python train.py --experts_per_token=2 --init_std_router=0.0234 --norm_eps=1e-05 --attn_scale=0.125 --init="normal" --init_std_o=0.00852 --schedule="wsd" --final_lr_fraction=0.1 --max_seq_len=1024 --train_tokens=319300000 --max_steps=4873
Below are experts of layer 3 (counted from 0) of a mixture-of-experts language model. Rows are named router (the router's row for the expert), up (a neuron's input weights, with its number) and show model dimensions 0-191. Each number is 50 + 12 x the weight over its row's rms, rounded and kept within 0 to 99.
After each expert's rows: "mostly gets" lists some tokens that are sent to it at least half of the time. This comes from a sample of Wikipedia text that the model never trained on.

# expert 11
router:49 62 60 56 51 49 22 44 47 73 62 41 46 53 63 46 57 69 46 48 53 53 48 51 33 67 54 40 39 54 22 41 47 36 47 46 52 43 78 59 32 38 35 52 58 50 25 35 26 49 42 59 58 63 59 53 44 43 35 57 54 55 48 51 44 61 21 47 59 40 55 52 74 55 51 57 67 51 61 54 46 39 51 51 75 56 81 57 44 42 74 51 46 55 36 50 55 49 48 44 40 77 56 29 49 14 57 45 57 38 30 50 66 47 46 59 43 51 44 57 41 56 75 62 57 22 49 23 45 65 52 36 65 60 67 57 65 62 37 54 50 67 66 43 41 54 46 41 46 44 26 58 39 59 46 49 51 42 77 43 34 73 62 71 62 48 42 37 55 61 54 58 57 49 43 46 53 48 52 37 53 54 48 25 62 41 50 65 57 41 44 61
up12:23 32 33 36 35 31 54 57 61 53 33 58 55 50 41 49 38 57 50 64 50 43 50 67 42 62 41 72 54 33 46 42 41 54 37 80 54 60 49 69 40 61 54 53 50 42 67 55 45 42 56 60 54 50 40 51 50 62 54 47 45 50 69 62 59 32 47 38 45 44 41 53 35 52 68 58 48 62 40 58 68 56 49 57 65 45 53 61 68 68 35 56 37 68 81 47 50 68 40 56 34 52 53 64 66 49 55 52 62 46 50 69 42 59 64 51 28 54 68 46 60 21 49 24 57 62 53 34 44 51 42 60 27 59 70 41 50 34 60 49 31 51 45 66 54 51 50 58 61 44 51 55 66 20 57 56 32 42 25 71 47 42 32 44 38 39 57 84 46 56 55 47 48 27 49 59 40 51 67 58 55 64 43 36 33 51 46 65 32 45 46 39
up13:45 47 16 45 43 38 73 46 44 50 36 70 51 56 50 54 41 52 45 52 59 50 84 60 61 48 57 61 54 22 47 36 41 47 49 55 67 59 54 66 54 60 73 45 56 51 63 49 37 46 63 36 49 56 35 31 56 48 53 35 31 29 60 42 47 48 72 20 34 58 47 32 43 45 54 66 51 38 45 47 70 62 49 48 50 46 46 45 64 58 44 64 35 57 55 33 57 50 45 60 46 51 39 58 64 58 41 51 66 75 64 64 37 60 26 50 43 40 40 31 47 46 46 33 55 57 51 49 47 55 42 48 32 64 54 53 47 24 77 69 50 46 45 64 44 39 63 63 57 50 48 46 65 41 63 47 40 29 38 56 55 23 32 47 40 45 60 77 39 46 58 28 37 47 42 43 48 52 76 50 64 74 48 42 52 49 58 64 31 57 69 38
mostly gets: " Dr", " Ker", " Od", " Daniel", "je", " Bas"

# expert 1
router:57 69 52 55 53 56 67 51 54 51 62 38 57 52 48 47 52 34 74 50 50 61 38 32 68 45 45 51 49 28 50 51 46 64 49 47 18 25 51 44 37 69 64 59 74 40 60 56 48 52 49 51 38 60 68 62 51 57 64 61 51 57 59 48 43 40 34 42 63 55 58 59 46 45 50 46 61 57 47 38 55 37 36 53 52 25 39 44 39 52 48 43 57 35 23 18 55 76 68 46 56 42 37 53 34 62 38 40 36 53 48 48 40 25 62 56 68 37 44 62 58 42 56 51 49 72 53 67 86 56 64 40 52 45 52 62 48 49 52 60 57 32 44 43 48 64 38 22 38 33 63 26 57 56 63 65 27 62 68 41 22 55 43 56 64 22 58 45 45 43 47 34 45 53 31 60 48 37 62 56 55 50 59 55 52 41 53 43 57 57 35 65
up46:43 58 47 56 57 38 63 43 61 39 55 52 46 35 30 75 41 22 44 46 46 34 50 48 77 42 49 70 52 49 47 37 36 47 36 70 29 34 62 34 57 48 61 52 48 28 66 54 58 61 53 48 28 44 54 46 48 64 62 51 46 39 48 70 34 55 76 37 14 62 65 52 45 47 63 44 63 37 42 65 52 57 45 39 40 37 53 72 58 41 40 64 33 51 51 52 73 57 49 42 46 60 34 56 62 62 58 52 78 51 63 26 59 55 54 40 47 56 42 32 60 23 63 32 68 33 60 40 45 55 45 57 41 69 49 54 63 57 38 30 48 34 39 68 74 53 44 69 67 57 58 42 58 57 50 49 41 39 51 40 69 45 49 61 56 27 54 47 53 32 40 26 51 41 75 41 53 47 55 55 67 44 48 53 60 56 40 52 49 60 48 55
up47:52 42 40 61 55 50 53 47 54 67 18 43 25 32 27 34 59 49 49 54 37 56 68 50 47 56 61 62 61 55 46 34 61 51 39 52 66 58 43 59 49 39 51 56 57 67 68 62 44 39 58 27 27 59 61 45 55 65 50 48 54 59 46 56 47 57 36 67 53 38 23 54 44 50 62 60 73 52 37 33 56 59 46 40 56 46 68 44 45 62 64 55 38 68 63 47 41 76 40 46 42 56 68 48 38 49 35 44 43 36 60 49 51 57 40 45 39 47 39 62 45 50 57 31 75 50 57 44 32 29 40 54 46 41 47 50 14 43 41 60 62 30 59 62 61 61 59 74 66 59 45 62 34 51 35 54 63 37 42 69 55 31 40 44 53 36 65 55 59 54 46 58 44 48 58 31 48 28 64 77 65 74 29 66 51 29 50 48 56 50 41 61
mostly gets: "°", " team", " time", " years", " States", " film"

# expert 7
router:51 71 52 49 46 39 60 38 29 52 50 55 17 47 25 54 59 48 65 32 60 41 37 37 49 71 26 42 39 44 68 45 51 58 55 41 49 51 57 30 57 55 56 49 47 87 46 59 54 61 66 63 39 36 36 33 64 53 58 50 42 54 52 43 26 39 78 48 66 48 60 44 38 55 61 47 30 51 53 57 48 36 76 53 46 48 43 33 68 62 63 32 51 44 48 59 49 51 58 41 47 51 40 54 66 52 61 67 38 46 29 66 57 53 70 40 30 57 46 53 72 54 38 44 44 58 35 52 57 59 54 62 37 60 23 60 42 47 38 47 47 57 52 41 72 47 64 61 59 62 64 74 53 56 50 48 61 49 18 54 78 54 54 64 54 59 54 59 57 49 39 55 50 73 50 30 42 51 47 42 53 49 63 67 65 48 65 39 36 48 57 69
up21:53 51 60 44 36 29 82 50 42 55 41 70 42 45 56 58 54 48 65 44 53 38 30 54 42 67 43 46 54 45 66 35 68 58 40 44 70 50 41 43 59 50 38 46 26 45 60 66 61 39 67 34 52 47 34 31 68 40 52 42 55 63 43 29 47 33 49 24 53 63 67 43 44 57 72 56 22 62 67 33 45 34 73 51 41 46 45 53 51 60 54 35 39 67 55 42 55 49 64 38 53 59 22 45 46 47 59 55 45 43 44 61 64 55 56 51 42 47 40 58 69 25 34 44 55 59 39 46 49 67 37 60 41 68 33 51 30 39 54 40 64 46 53 48 73 50 39 56 48 46 55 72 53 51 55 48 52 56 50 59 61 54 47 34 66 70 37 52 22 27 50 33 50 48 52 35 23 48 71 70 39 52 36 59 54 42 62 45 45 55 37 37
up22:53 55 60 46 33 08 58 27 45 42 52 54 60 35 40 56 42 40 67 52 65 37 62 48 61 50 40 50 36 52 38 69 56 46 40 57 60 55 55 64 49 62 48 44 63 55 49 46 52 69 65 55 38 66 45 42 52 66 65 43 49 50 51 52 36 52 76 47 57 63 55 50 58 62 75 59 35 53 34 71 54 56 78 47 56 54 69 53 66 67 49 49 58 35 56 36 66 56 47 42 50 42 37 44 62 27 32 49 48 61 44 69 53 38 43 58 32 59 36 43 58 40 44 46 30 83 44 39 34 69 48 63 50 54 52 40 47 43 46 49 50 38 42 45 47 49 44 54 67 63 48 48 53 32 41 35 66 65 41 30 51 38 51 40 21 66 57 67 45 43 28 18 48 57 33 46 46 41 43 72 25 33 60 71 50 57 51 53 33 61 44 61
mostly gets: "%", " −", " Democratic", " Republican", " election", " Votes"

# expert 8
router:52 30 56 67 60 32 80 51 27 28 35 54 87 53 48 42 56 42 35 40 62 29 34 62 50 67 54 58 33 59 53 44 55 43 55 49 36 58 50 51 69 52 35 64 37 43 66 24 34 61 40 81 52 51 59 62 37 61 57 63 35 48 41 49 53 71 67 52 44 49 45 59 66 37 57 64 40 46 50 46 46 47 32 72 55 62 13 29 49 60 30 43 50 62 46 58 58 50 54 43 60 63 45 43 48 40 51 46 38 29 55 48 62 42 39 43 46 54 59 44 47 47 61 44 67 51 47 62 32 41 39 39 43 37 40 53 41 51 32 64 57 60 62 60 49 64 69 43 54 41 52 57 55 46 49 41 56 39 72 46 54 40 43 67 61 59 59 47 61 51 27 36 34 31 56 59 44 46 52 55 61 43 50 57 27 67 66 45 72 46 30 41
up15:60 54 39 39 61 42 77 63 38 44 33 83 69 61 44 50 55 33 21 45 56 58 51 45 61 38 72 56 41 46 64 26 30 39 47 40 37 47 33 57 52 54 32 42 46 43 47 53 35 58 46 29 53 44 48 56 44 31 61 22 38 42 57 58 45 54 57 64 52 53 18 44 41 59 30 49 64 42 52 55 49 54 42 53 54 39 35 36 55 22 44 52 27 68 63 53 55 41 52 50 38 47 41 54 60 46 35 27 51 45 66 74 48 71 56 55 54 64 48 38 38 32 54 40 43 63 55 56 44 42 56 60 49 61 51 44 42 36 67 57 39 40 55 48 39 50 44 57 40 69 53 49 72 38 71 45 29 42 59 62 66 33 39 75 41 45 57 45 50 53 44 39 71 35 71 42 39 61 62 59 65 61 62 61 58 55 77 56 51 57 51 49
up16:61 38 53 44 42 53 62 52 21 58 49 64 57 60 43 37 44 37 55 69 51 42 56 60 57 33 78 60 57 70 56 40 49 61 39 43 41 45 30 65 66 46 43 53 46 53 58 41 46 63 52 69 56 43 50 49 53 57 49 32 15 32 50 38 80 44 52 61 61 49 56 43 63 38 58 37 42 54 52 56 54 46 58 48 42 35 61 47 81 58 41 60 44 70 41 65 67 45 59 43 37 36 33 63 42 48 23 24 49 58 46 51 67 41 64 55 31 51 45 18 57 46 45 28 54 54 42 19 38 41 40 53 37 44 55 34 82 44 29 51 49 58 49 53 62 57 57 65 49 63 40 47 60 54 50 73 48 40 41 51 48 55 36 65 38 66 48 61 53 46 65 49 50 48 69 73 36 42 55 61 53 43 64 62 27 47 31 48 40 54 36 50
mostly gets: " (", ",", " \"", "\"", "\n\n", " ="

# expert 4
router:47 54 44 54 55 41 60 85 60 68 44 71 52 42 63 67 38 57 61 55 44 39 59 68 43 27 49 43 87 50 68 43 47 61 49 48 72 52 33 80 70 54 51 47 32 63 29 48 68 46 56 37 57 47 39 54 52 34 53 52 73 54 51 56 46 62 63 58 53 54 43 32 35 62 38 39 51 50 49 39 42 54 42 29 15 63 53 60 51 33 53 57 57 38 62 51 50 59 55 45 54 41 45 44 60 66 47 61 49 41 48 23 65 55 49 50 63 31 46 47 46 55 62 54 57 42 50 45 64 32 56 45 55 37 63 41 58 48 53 49 29 30 25 35 55 44 56 49 50 62 41 19 58 62 58 43 41 55 28 39 64 50 51 35 48 49 49 73 38 50 62 70 58 57 44 51 52 54 52 39 54 53 52 40 71 41 12 52 43 54 48 29
up81:32 61 62 36 69 57 72 31 67 50 49 56 31 31 52 72 53 45 49 51 37 19 34 45 38 32 41 56 51 37 60 46 25 47 48 61 47 45 53 35 40 59 51 71 48 75 49 46 64 59 47 62 49 48 55 53 63 68 61 39 48 38 53 39 56 35 38 50 37 44 59 19 42 56 49 64 29 46 47 71 70 46 62 48 70 50 60 47 47 64 44 53 43 46 67 42 48 65 35 70 52 41 42 51 48 50 53 41 74 39 43 68 55 55 41 49 67 47 58 58 48 51 27 43 36 40 38 34 60 52 51 43 33 49 63 45 50 56 51 48 41 62 53 81 47 54 62 69 51 32 52 41 63 33 47 43 62 50 48 56 36 43 58 27 19 30 39 72 54 39 29 55 46 42 43 61 53 49 51 40 39 73 55 67 52 61 59 68 75 42 53 42
up82:63 36 42 57 52 43 64 41 57 38 57 29 51 66 57 58 58 55 66 53 69 49 53 49 72 59 33 60 38 60 45 35 76 43 38 84 49 61 53 35 28 39 50 41 49 40 61 63 35 21 47 63 55 57 49 47 44 53 52 45 50 29 45 37 63 42 52 71 18 49 68 41 66 35 64 58 40 48 48 52 61 60 41 69 62 41 48 78 53 68 31 53 34 55 49 55 62 40 40 35 45 59 40 62 42 47 54 42 42 56 56 77 49 56 51 63 40 48 61 35 60 43 37 38 46 54 37 77 25 73 46 54 45 56 53 59 45 38 39 71 57 37 67 50 46 63 68 61 50 52 49 64 55 45 31 36 40 50 46 45 54 36 38 59 60 49 55 49 70 49 58 21 28 42 66 68 58 46 43 48 51 24 55 63 37 54 58 41 51 59 44 44
mostly gets: " |", "|", "  ", " was", " were", " part"

# expert 2
router:47 45 59 46 63 63 35 18 67 41 56 45 49 57 71 29 45 45 44 73 56 65 52 42 78 39 66 53 37 57 55 67 49 36 42 67 50 76 50 63 31 40 63 46 57 31 56 52 69 40 64 20 47 43 46 52 44 55 41 52 36 58 50 52 48 49 59 48 45 42 69 53 52 50 35 48 34 58 51 46 48 67 57 32 39 40 71 52 50 65 37 60 59 52 42 56 33 58 57 77 41 32 60 58 38 30 35 53 58 39 49 70 40 49 48 50 64 50 33 44 43 43 37 52 32 28 44 54 44 52 47 55 44 40 60 45 42 65 50 30 62 22 55 45 48 52 47 65 28 60 62 69 61 38 40 47 50 58 33 66 60 45 44 42 61 59 37 47 52 39 64 63 50 44 36 50 60 47 41 67 64 56 60 76 39 61 69 36 63 73 31 32
up20:44 52 33 66 53 28 48 53 65 39 41 44 66 58 33 76 46 49 63 32 45 53 64 52 47 79 58 53 54 45 44 44 50 60 58 38 42 43 53 59 45 62 35 40 67 56 55 25 39 30 60 45 58 60 36 20 54 52 33 62 40 40 45 62 57 41 57 48 51 51 38 38 34 53 70 59 51 40 37 56 60 82 34 67 74 55 37 62 33 42 51 57 66 40 63 38 55 62 29 52 56 32 39 52 48 64 42 40 41 38 56 49 39 47 33 42 45 49 45 42 55 55 52 41 62 72 50 43 39 61 40 65 58 63 57 58 49 47 50 45 62 42 27 60 54 47 59 73 77 48 56 53 37 44 44 52 54 39 58 79 44 40 43 41 52 36 58 55 67 59 40 30 30 56 37 55 29 55 45 56 69 70 37 32 61 33 48 35 51 82 54 43
up21:50 34 51 46 43 51 46 42 48 25 49 46 48 66 45 54 66 53 21 57 62 46 46 39 70 31 80 42 49 47 65 53 35 45 49 45 34 64 47 48 51 62 37 59 49 65 57 64 56 70 61 56 60 52 49 46 58 57 52 44 42 36 58 27 40 46 75 53 59 40 46 22 41 59 46 41 63 61 50 66 58 41 38 42 34 46 68 42 39 35 30 62 56 48 50 27 54 50 67 53 43 38 47 54 32 49 32 43 66 37 63 57 44 48 59 46 58 54 26 46 68 50 32 40 43 41 26 48 55 77 60 39 43 55 49 46 52 63 55 59 45 51 39 83 31 38 65 68 52 30 52 67 72 64 63 43 66 68 28 33 61 53 54 63 45 54 47 65 26 50 44 54 27 54 46 65 47 43 56 38 43 58 43 52 46 39 71 37 32 66 52 55
mostly gets: " and", " to", " a", " by", " an", " as"

# expert 6
router:59 35 36 51 30 64 43 34 64 35 54 56 61 51 52 67 27 67 52 53 65 61 49 55 38 48 62 60 38 70 20 47 48 54 47 51 40 70 53 48 25 45 60 33 58 25 42 61 55 42 53 48 53 65 67 42 41 65 67 51 44 49 60 43 57 61 30 50 62 41 23 53 56 62 41 58 53 68 34 62 44 41 64 95 73 50 42 37 41 37 41 49 54 52 62 65 50 49 54 28 61 44 80 46 57 56 64 60 41 36 45 51 55 70 37 52 52 59 48 55 39 52 64 50 31 59 80 48 45 55 40 48 63 59 42 40 51 65 59 50 52 44 36 53 63 38 34 65 75 43 46 55 42 58 48 54 62 59 59 50 37 38 54 53 47 26 41 50 41 47 66 50 39 37 50 36 40 57 26 46 54 38 29 63 45 44 75 38 51 52 50 42
up11:60 52 57 47 39 60 69 31 78 33 38 41 50 49 38 61 54 60 63 47 38 53 74 55 63 42 45 57 47 40 47 16 48 49 46 43 55 59 58 38 72 50 43 56 32 61 73 53 57 45 44 57 51 21 16 14 63 74 72 48 39 41 59 57 41 42 38 53 44 56 38 44 26 64 49 57 55 57 52 49 65 65 42 29 49 50 58 48 65 54 43 62 51 48 81 63 47 26 38 57 41 50 67 58 47 50 45 53 58 55 61 54 53 38 47 55 44 58 46 30 58 47 71 30 47 48 43 37 55 39 32 47 48 40 54 33 58 54 77 47 45 35 32 58 60 46 63 58 42 54 39 68 57 39 37 47 60 40 52 46 41 53 47 60 36 63 59 55 58 53 50 36 59 62 52 46 34 33 70 40 47 80 57 63 33 53 58 49 64 63 44 42
up12:43 53 46 49 51 53 52 42 50 55 62 63 41 29 39 48 37 54 50 65 69 57 59 61 30 44 49 53 59 36 27 36 42 62 37 55 42 53 43 72 65 57 60 39 53 16 60 55 42 43 74 74 65 63 64 43 66 65 34 53 40 50 83 54 48 46 45 46 73 58 21 57 33 67 80 36 39 56 63 45 57 62 58 60 47 55 43 43 56 47 45 49 41 31 56 53 56 64 49 40 42 57 68 62 47 64 66 32 67 34 56 52 40 50 29 50 33 48 40 24 51 64 49 52 62 42 60 55 42 41 44 69 55 38 37 25 57 62 44 56 50 54 27 55 59 43 59 63 57 44 41 40 43 45 50 44 34 37 40 44 43 55 45 68 36 53 64 58 49 44 44 16 31 37 48 32 55 52 39 38 47 61 27 51 46 32 60 46 52 68 57 58
mostly gets: " de", "é", " des", "á", " du", "ó"

# expert 0
router:48 61 60 56 49 50 23 43 45 72 61 40 46 51 62 45 56 66 46 49 52 56 49 56 32 67 53 43 38 53 23 41 49 36 51 43 54 44 77 59 33 40 31 52 54 48 26 33 25 45 42 56 63 62 62 54 42 40 32 57 53 55 49 48 43 59 22 48 57 43 52 51 77 56 50 57 69 51 65 56 49 39 49 51 74 57 81 57 46 44 73 49 45 56 33 51 54 48 48 42 40 77 55 31 49 16 58 45 57 41 32 52 68 48 48 62 43 47 47 56 40 58 74 64 57 23 50 22 45 66 53 36 64 57 67 56 67 62 35 55 50 67 68 43 41 54 47 42 45 43 25 57 36 63 48 47 52 43 76 43 36 71 64 69 64 49 41 36 57 61 53 58 57 47 44 48 50 46 55 37 51 55 49 26 62 42 48 61 57 42 43 58
up12:41 36 41 31 39 41 85 45 48 35 50 67 59 56 42 37 57 29 37 68 64 42 59 57 42 69 55 59 54 55 46 29 45 54 40 68 59 49 50 56 50 68 58 39 62 57 64 60 33 54 66 70 60 35 35 53 50 59 48 36 44 50 77 69 49 38 37 27 40 55 38 41 42 54 57 61 62 36 38 64 71 75 45 49 55 18 60 66 59 50 24 65 55 54 68 42 53 48 43 64 45 57 51 60 50 69 32 29 68 70 57 60 55 38 43 48 34 48 50 25 51 39 37 43 40 47 58 57 59 45 50 60 40 52 52 40 51 29 63 34 43 54 37 71 47 36 56 52 65 42 47 44 64 41 65 55 48 41 44 51 49 29 34 46 23 42 57 78 42 66 56 46 47 64 48 41 48 63 58 40 65 70 42 45 39 46 47 55 39 49 48 50
up13:34 16 32 20 53 42 78 50 40 36 56 64 42 26 46 54 57 39 58 61 47 51 65 53 45 49 46 56 70 45 43 36 54 59 35 73 37 55 30 52 39 46 69 42 57 54 60 61 35 43 48 60 54 36 47 61 62 70 52 40 50 42 69 43 37 23 49 38 36 64 51 53 33 47 60 55 42 37 18 44 76 62 41 69 67 41 45 50 66 63 27 61 45 44 59 58 53 45 49 47 38 29 64 73 59 50 50 49 53 65 58 66 27 33 39 51 48 53 59 33 51 38 66 35 50 51 45 67 59 55 59 50 45 45 40 57 43 34 45 66 26 58 21 45 59 51 66 67 71 52 50 56 53 41 55 36 55 55 33 54 57 51 46 44 42 45 58 70 44 68 56 43 59 39 57 50 53 48 56 55 48 49 23 62 55 61 47 41 36 52 51 47
mostly gets: " Ken", " Har", " Kar", " Ts", " Yu", " Sh"

# expert 5
router:35 65 58 57 53 42 31 45 55 35 63 43 56 47 36 59 48 54 47 53 40 46 44 43 60 54 55 38 37 58 40 70 51 51 57 55 35 52 38 42 27 52 40 63 62 32 63 65 49 58 62 33 66 59 35 61 56 41 41 32 52 53 43 55 37 36 51 63 34 46 20 60 38 47 33 34 62 42 49 33 59 47 40 44 57 64 43 32 47 56 28 54 56 52 63 52 33 35 51 75 63 23 73 46 47 48 53 33 50 57 55 42 29 62 67 44 60 63 66 53 53 61 47 46 56 55 56 50 45 54 42 57 45 68 62 54 45 52 37 66 39 71 32 37 58 45 33 45 55 41 62 55 66 34 58 51 41 47 74 53 32 51 46 50 53 41 61 45 43 70 52 47 40 61 67 52 54 37 45 54 25 43 21 46 32 87 60 24 25 58 73 62
up11:38 72 58 38 29 56 62 55 56 64 36 46 51 43 56 66 51 64 52 60 35 41 48 50 39 48 69 52 60 32 69 43 48 45 49 52 46 43 54 59 39 52 52 45 32 45 60 85 54 57 52 80 71 43 55 18 50 50 50 60 27 41 39 54 52 44 55 53 38 44 29 39 42 64 53 41 58 46 58 53 53 58 53 59 26 50 57 27 70 47 43 41 42 55 70 57 54 50 43 46 42 43 55 56 36 52 54 50 49 50 55 60 58 58 73 57 40 44 38 59 63 33 39 43 43 50 34 51 50 64 54 70 28 52 60 30 65 51 71 74 43 33 61 69 49 33 87 60 50 44 40 76 70 37 64 42 22 45 46 57 58 38 45 56 53 39 29 57 47 39 38 56 44 50 46 52 63 73 63 32 62 54 40 53 31 68 48 49 46 44 56 29
up12:21 49 40 44 64 44 37 25 52 54 58 48 66 54 31 79 47 59 45 42 50 52 48 45 35 47 54 32 72 56 32 62 55 65 43 46 50 48 34 59 51 53 37 42 56 36 40 47 41 38 79 56 63 55 59 46 52 42 49 68 35 75 61 43 28 49 41 51 37 64 62 51 38 65 35 56 61 57 44 52 63 44 43 75 62 32 37 49 58 51 69 47 62 58 69 49 52 33 33 57 43 60 70 53 43 37 65 61 50 57 51 47 18 70 41 51 57 43 84 44 61 48 45 46 52 41 37 42 36 54 33 50 46 50 35 59 64 51 18 25 46 50 34 60 64 54 90 58 56 44 41 54 55 37 55 46 42 56 42 53 61 60 49 35 42 46 62 51 60 50 39 58 26 52 66 63 48 55 54 40 60 63 29 65 44 46 39 46 55 48 40 53
mostly gets: " football", " main", " games", " Cup", " Football", " MF"

# expert 3
router:73 33 29 55 53 54 45 54 43 52 27 48 62 45 43 39 46 46 34 37 40 49 61 43 42 53 65 50 67 40 67 62 56 54 56 58 63 32 40 50 85 43 57 66 25 61 73 67 56 52 30 47 62 35 50 30 46 45 57 31 65 39 43 46 75 49 55 61 32 60 48 57 51 27 50 43 55 40 52 59 48 51 35 46 59 39 42 64 50 43 55 48 34 40 59 64 70 26 38 40 60 51 44 65 55 72 57 48 71 70 65 45 41 56 38 57 34 63 67 56 51 45 27 56 47 63 69 68 50 45 48 51 57 46 24 41 69 36 49 45 52 57 61 76 26 57 54 54 48 62 42 47 33 53 37 46 43 44 49 64 41 45 61 51 25 65 46 40 49 38 41 52 44 45 63 36 70 52 38 53 28 54 54 24 51 41 33 56 46 34 54 45
up19:51 36 43 49 52 36 34 46 46 31 37 62 48 59 51 61 53 43 36 38 38 44 62 48 55 83 42 78 49 52 61 39 47 56 47 48 52 43 58 64 45 67 46 37 66 44 68 68 44 73 62 66 60 51 59 49 41 51 63 43 65 36 89 68 55 49 39 49 64 31 53 55 44 53 24 55 50 52 54 56 56 60 61 50 39 57 32 48 67 50 55 73 30 39 54 67 44 39 39 50 54 52 53 53 60 57 59 27 39 36 68 57 11 46 43 41 45 51 39 38 46 26 57 41 62 57 69 65 61 33 56 48 53 43 25 64 48 29 44 53 61 56 37 47 54 36 66 44 52 59 50 60 47 29 42 54 50 34 52 52 38 33 50 12 41 39 54 63 40 55 36 51 50 62 52 39 38 58 54 27 55 57 49 56 46 41 64 62 43 33 50 65
up20:53 42 38 53 14 68 61 38 68 60 22 53 67 57 50 38 49 67 48 69 47 53 71 47 45 57 50 54 54 40 53 53 32 40 57 45 48 60 45 50 85 51 37 32 55 63 70 58 66 57 39 30 58 41 40 44 46 82 55 42 42 37 61 56 46 44 41 44 49 39 52 49 40 47 56 48 42 39 51 56 49 61 44 52 46 65 21 69 73 54 40 52 30 37 54 32 48 30 39 59 49 69 46 60 48 69 42 56 60 66 51 54 35 50 56 56 39 63 70 50 54 64 34 49 20 41 48 33 54 57 62 55 24 32 50 54 75 45 41 50 47 53 50 60 29 34 69 48 55 44 45 44 58 48 72 54 57 67 63 68 25 43 52 48 31 60 63 62 40 33 53 56 44 53 45 55 65 43 68 48 39 40 52 56 41 38 42 52 67 65 57 53
mostly gets: "ed", "d", " had", " on", "ted", "ated"

# expert 10
router:46 43 71 48 25 46 47 50 44 61 52 31 62 49 63 41 60 64 29 65 51 50 49 42 45 56 48 34 22 62 53 54 31 31 56 36 54 43 60 46 38 49 35 49 55 42 62 37 59 18 37 49 36 48 39 52 56 57 37 71 52 24 41 66 56 50 72 63 46 63 59 68 53 58 70 57 38 56 64 69 49 60 43 74 66 50 39 50 42 41 51 41 39 55 61 48 44 47 48 66 53 90 29 39 44 53 45 48 41 70 67 49 56 62 44 38 64 59 63 48 40 59 30 43 66 55 46 58 23 64 34 39 62 22 60 31 37 55 62 48 42 35 46 56 55 50 40 39 54 43 47 40 51 51 46 66 77 42 37 49 58 62 47 40 45 59 67 60 58 54 44 62 59 41 54 58 42 49 47 53 72 49 45 58 48 43 58 84 47 35 70 42
up9:73 37 41 42 60 47 48 41 47 62 64 67 55 43 50 25 47 46 46 41 77 80 73 56 45 56 31 56 42 50 50 43 51 53 43 64 50 31 45 59 56 42 56 36 61 48 53 46 58 48 55 47 53 58 46 42 54 47 60 60 25 29 35 49 42 55 57 17 44 43 46 60 41 56 47 45 60 70 37 50 54 58 52 61 41 47 38 52 52 70 52 46 46 48 65 52 48 64 50 33 42 62 55 66 57 36 73 46 51 59 54 49 41 59 56 50 43 49 60 48 48 48 42 57 61 43 33 68 26 52 24 72 56 49 64 23 35 19 74 47 56 73 51 44 53 29 64 61 54 51 57 33 64 38 41 65 34 33 52 55 46 45 39 50 55 56 70 59 51 42 72 71 45 55 53 32 28 66 50 62 60 43 47 67 64 51 42 72 51 71 55 21
up10:55 41 20 40 43 33 42 49 32 34 49 60 49 56 49 28 55 32 33 57 55 40 45 64 53 39 74 64 40 47 63 43 59 53 54 64 55 75 62 58 40 51 54 34 55 53 65 46 36 43 47 53 58 62 37 44 53 51 42 57 51 42 61 67 40 44 77 01 39 53 51 38 47 69 73 47 59 46 48 58 50 50 52 67 43 36 41 67 54 40 48 51 59 39 58 47 48 40 39 60 48 40 31 72 50 48 39 58 65 43 63 53 38 56 59 38 45 57 48 66 50 45 58 44 62 70 62 71 35 70 58 53 42 56 45 36 44 38 66 43 45 44 42 52 62 54 58 55 59 68 59 49 65 48 75 21 68 63 33 51 77 50 43 32 43 68 59 59 43 51 41 44 47 56 51 42 27 63 51 56 60 54 23 32 29 38 33 60 52 44 53 35
mostly gets: " World", "est", "sm", " well", "Be", "ant"

# expert 9
router:37 41 54 52 63 64 33 45 62 47 70 42 32 70 46 54 63 56 69 36 37 54 61 62 34 28 39 51 67 43 48 41 51 73 50 51 54 51 52 45 51 45 40 38 74 58 54 50 52 49 43 48 45 46 56 74 47 41 41 56 30 55 52 52 69 52 21 47 52 45 55 20 63 74 48 59 61 56 39 46 48 56 66 59 55 57 71 69 48 54 51 60 38 59 43 34 41 69 30 34 43 38 35 51 53 49 50 25 43 53 60 41 14 50 59 48 72 49 56 48 45 46 56 38 63 50 32 33 53 44 70 64 39 59 70 57 49 53 53 36 89 69 62 65 72 46 39 41 59 44 56 55 41 37 52 63 47 35 51 34 58 54 49 44 44 38 36 38 55 37 40 39 56 55 46 84 63 47 50 38 45 52 35 51 45 45 40 41 51 49 76 62
up15:40 24 44 56 43 48 32 54 65 51 52 52 49 62 50 43 53 70 69 44 57 46 63 68 49 43 35 48 68 45 24 49 61 78 55 57 49 62 40 63 28 50 65 36 22 42 39 62 54 22 52 53 54 36 35 36 66 56 60 54 32 41 73 34 52 41 35 40 36 59 64 45 48 54 66 85 71 53 40 59 57 51 43 55 40 50 64 41 41 69 21 61 44 47 52 55 59 46 43 47 47 55 60 63 47 43 66 31 53 70 59 54 40 38 38 45 56 47 63 59 47 40 56 28 54 46 42 68 52 41 55 43 54 71 48 63 51 31 66 41 47 54 45 74 58 32 62 51 40 70 58 55 64 38 34 77 60 36 22 41 37 56 51 45 52 29 50 46 43 49 56 49 42 32 37 43 45 53 61 42 42 48 55 42 52 56 51 47 54 82 48 51
up16:37 35 57 38 48 73 52 50 58 34 39 46 47 50 50 52 49 44 26 41 64 45 63 69 34 26 49 33 53 59 70 24 39 74 58 55 68 64 39 58 58 62 61 54 49 53 39 48 68 46 64 53 35 39 39 41 75 52 50 25 42 59 45 72 56 40 41 47 63 40 65 45 56 57 41 52 48 48 46 39 59 57 43 53 51 50 57 52 54 55 35 57 51 46 57 47 45 39 40 40 59 36 51 60 54 63 63 47 57 51 39 35 51 48 44 29 48 29 71 50 35 44 50 41 50 65 38 67 74 34 61 51 51 70 30 31 56 22 55 47 50 77 35 78 41 35 41 34 82 59 73 50 66 42 55 61 46 53 46 61 41 43 36 38 56 39 64 48 33 65 50 50 69 51 64 61 45 41 39 59 64 69 45 40 42 48 76 60 56 48 57 35
mostly gets: "17", "19", "18", "16", "12", "13"